Below are experts of layer 4 (counted from 0) of a mixture-of-experts language model. Rows are named router (the router's row for the expert) and show model dimensions 128-191. Each number is 500 + 40 x the weight over its row's rms, rounded and kept within 0 to 999. Numbers have three digits each.
After each expert's rows: a language model's description of what the expert responds to. This comes from a sample of Wikipedia text that the model never trained on.

# expert 20
router:544481499476495497501493511600505525468544490438534478456550547539436528454416479542497524489468514446569492473480530474540525531537466448500560470506598422520589557482434479485537464538444491
Description: Pipe separators and dividers opening or splitting table rows, mostly before years or numbers, in filmographies, results and election tables.

# expert 15
router:574538489562504499457442503560485542572503513552402568486532511474501509541485509584494479474496504480524510393465445495524499466534499467435516499458469482546553508497433463438565525534465561
Description: Month names in dates, word pieces and verbs about buildings and construction, such as opened, closed, built, clocktower, Born: dates.

# expert 30
router:564511422498481441467477447446496500500492534493420476406510512495494464477498520589522424499433483461527493483483438462534452496573481419459518463485495441524508557403469466463496477550488581
Description: Line breaks and degree signs in infobox and coordinate lists, plus adjectives like known, different, only, large after is or the.

# expert 28
router:514563499553493406460455483559510472531578507529526505487556468537472461487498421550476494544487508443538527478526466495509499491551446483526554479531535492508465496463397463444551575549461440
Description: Interior and final pieces of ordinary words split into parts, such as om in Ottomans, um in Curriculum, ap in Evaporative.

# expert 13
router:518527433496563484484489446460443498551555489479513508497499528507425542470444486443515523536473463454583498490465481542544502529526464506462524468485487541519487492545458493485551510476432482
Description: Word pieces inside Slavic, Baltic and other European personal names, often in sports tables, such as ko in Mirko, an in Goran, š.

# expert 0
router:521493405482552465548503506479497493533530527440509516534511545519404479504409438554553490496509440511510469473521485455514491535488429483465502437467506521511489504525456433526479536476463472
Description: Word pieces inside names, often Indian, in cast lists and politics, such as Mad(an), S(ikk)im, (Pri)ya, Beh(ala).

# expert 25
router:476554426540507443439553477514519520510502510544489498519572496519494505469479467566463476448495536379439479485516495453592497493537501499523482478441523527542465474536503522514515481494506426
Description: Single capital or lowercase letters beginning a proper name or word after a space, such as M in Mantuano, H in Hazard, d.

# expert 1
router:501509475482480508546437515447470470539521503531454492474544502564455485422445507511505511463481543483583457524545464497507515469546535427467532453426517540518535541521491485502544518518381553
Description: Units, percent signs, equals signs and common verbs in statistics, demographics and science text, such as can, %, cm, is.

# expert 19
router:536535411534490470487445469544483559429522530469488505512546556535542399452415529511486462507513469446591472505512469478506486469534431428504539502471542468539561523507513446389525539499415550
Description: Line breaks ending table rows or list items, mostly before | or - in tables and infoboxes, plus released and 's.

# expert 22
router:541518476513500509468425535509542460535464492474450503518526503571512485549443492519594498459512503478545492514494473572466436549545426462510477481406515442526558490520479504449552536509456556
Description: Final three-digit pieces of years and model numbers after a leading 1 or 2, such as 2016, 1991, CLP-885.

# expert 29
router:551530396484488463484487488583499515520480563542456428537548545506461466468463520518498444552463525474527482445505540520473492511536483414472507469388518495553503560519513482519510533585525505
Description: Forms of be such as is, was, are, the article a, and the = closing a page title, often right after a subject.

# expert 21
router:523494420552515537466464524448529474565541529459470520533518514570479477502419475493475518447505558474518521473529487502479473510500506444538506445460477488530444509472502538473519481528436523
Description: Single capital letters and Latin word pieces in identifiers, chemical codes and species names, such as 980MD32QLW, Dendrobium antennatum, Xanthodaphne.

# expert 16
router:475475507501523501459461440521573537428432499450491493472527524567445474519448481564546476482451507508489473523482492476505532478603492454473538464488532437474497460488472477550571471574497488
Description: Leading digits of numbers, years and scores in tables, plus single-letter variables in math, such as 1 in 1894, x, f.

# expert 7
router:542519448525443513493448521521461518497544534479550506544481544597489520468405549512521519475437580529535435533467531503504520502488507475471506512412491497563485574549545461516525584524433493
Description: Capital initial letters opening names, nationalities and sentence-initial In after line breaks or brackets, such as In, (S, E in Estonian.

# expert 17
router:501519443547501477474465488559496539493542535440483514511523554489476414498449485520522469514461500443540510525534482452568461465477460478471517454512534530543516520489491507505603491489483489
Description: Line breaks, list dashes with a following capital, opening parentheses such as (born, and a lowercase l starting words like lent, lavani.

# expert 24
router:518515456605489491472482490550451527568473496497436477494503527575443496548503548555528488591487466466479460496524559463528492607556448478482506514501520460495528495542501515514555485538487477
Description: Spaces, pipes, slashes, semicolons and opening parentheses between figures in tables and score lists, such as | in stat rows, ; in records.

# expert 27
router:536541495571495440424442524568547500476482490509483456500590619451479478488466424486522491490451500478513499482440508484582473513534512460434539461442592455551442497504478441494531548502507490
Description: Articles and of the, a, This, mostly opening a noun phrase in prose, such as of the, with a, airing a.

# expert 26
router:561517470498512490492484477471511517507538493597441494463527459543498449498519496607518456541474470403515588448534415544469519493512519497456532481501510511573483526492447497522466447581418480
Description: Pieces of place and institution names and geographic terms, such as km, mi, Central, boundary, Library, call sign, in route and town articles.

# expert 3
router:536540408528511494462386492521449515527533482460475499445551457541467491423457506497497425498531527489523510481537528457527495500505466426458545478450516464506540557517512464443565472498462487
Description: Prepositions and preposition+article in running narrative, often right after a verb or participle, such as in, from the, killed in, during the.

# expert 11
router:496544436524506496508478509520424497527522434517487524514537500568449447507491518556552508552480473492528534502421453549500494569512457487490473493430573503495484545499494510524485563594404541
Description: Word pieces in Spanish, French and Portuguese names and places, such as Estadio, Ricardo, de, Palais, plus round and tournament in sports.

# expert 10
router:580547443544488466519491476497538500518523532483512440450532495505406483534519398552452468494514549492551506526510532518550486510531526486446580477494517464473504478493483538455553541494458492
Description: Blank-line paragraph breaks before headings or new sections, plus there and institution words such as School, Army, University, Republic of.

# expert 31
router:564518444460495491521508517481581546498554492450520472515491552538523459450484496517553562508497519467467552500534508586535538493567463516476477501488555483494482486575506466553524433492405498
Description: Pieces in entertainment credits, award tables and name lists, such as written by, Nominated, | USA, -American, by.

# expert 9
router:542505497458472429461536497515527494506474464517465488444587527601476481537462527519514477512489472442504498517493466592572492523516473534572496549507557530512495567513467481562527454545469507
Description: Verbs, prepositions and terms in sports and cricket career text, such as took, played, with, League, vs.

# expert 8
router:513518513552469462469535480517500485486481557434476486494531498494481432483490504541488463469503450419526505439507488528557485520602446450508504459425465399538504533496437461556536497557465481
Description: Inner and final word pieces such as ing, el, ates, ors, ident, often in railway and transport articles, e.g. dies-el engine.

# expert 2
router:558541478492518487485484479533495496495488470466548497513547503539431405453499478565553490480509517427464512493508506513543494519540483416500513512468471485533495517510463493532506495475461520
Description: Verbs and terms in legal or political text, such as called, signed, held, voted, term, plus single digits in dates and vote tables.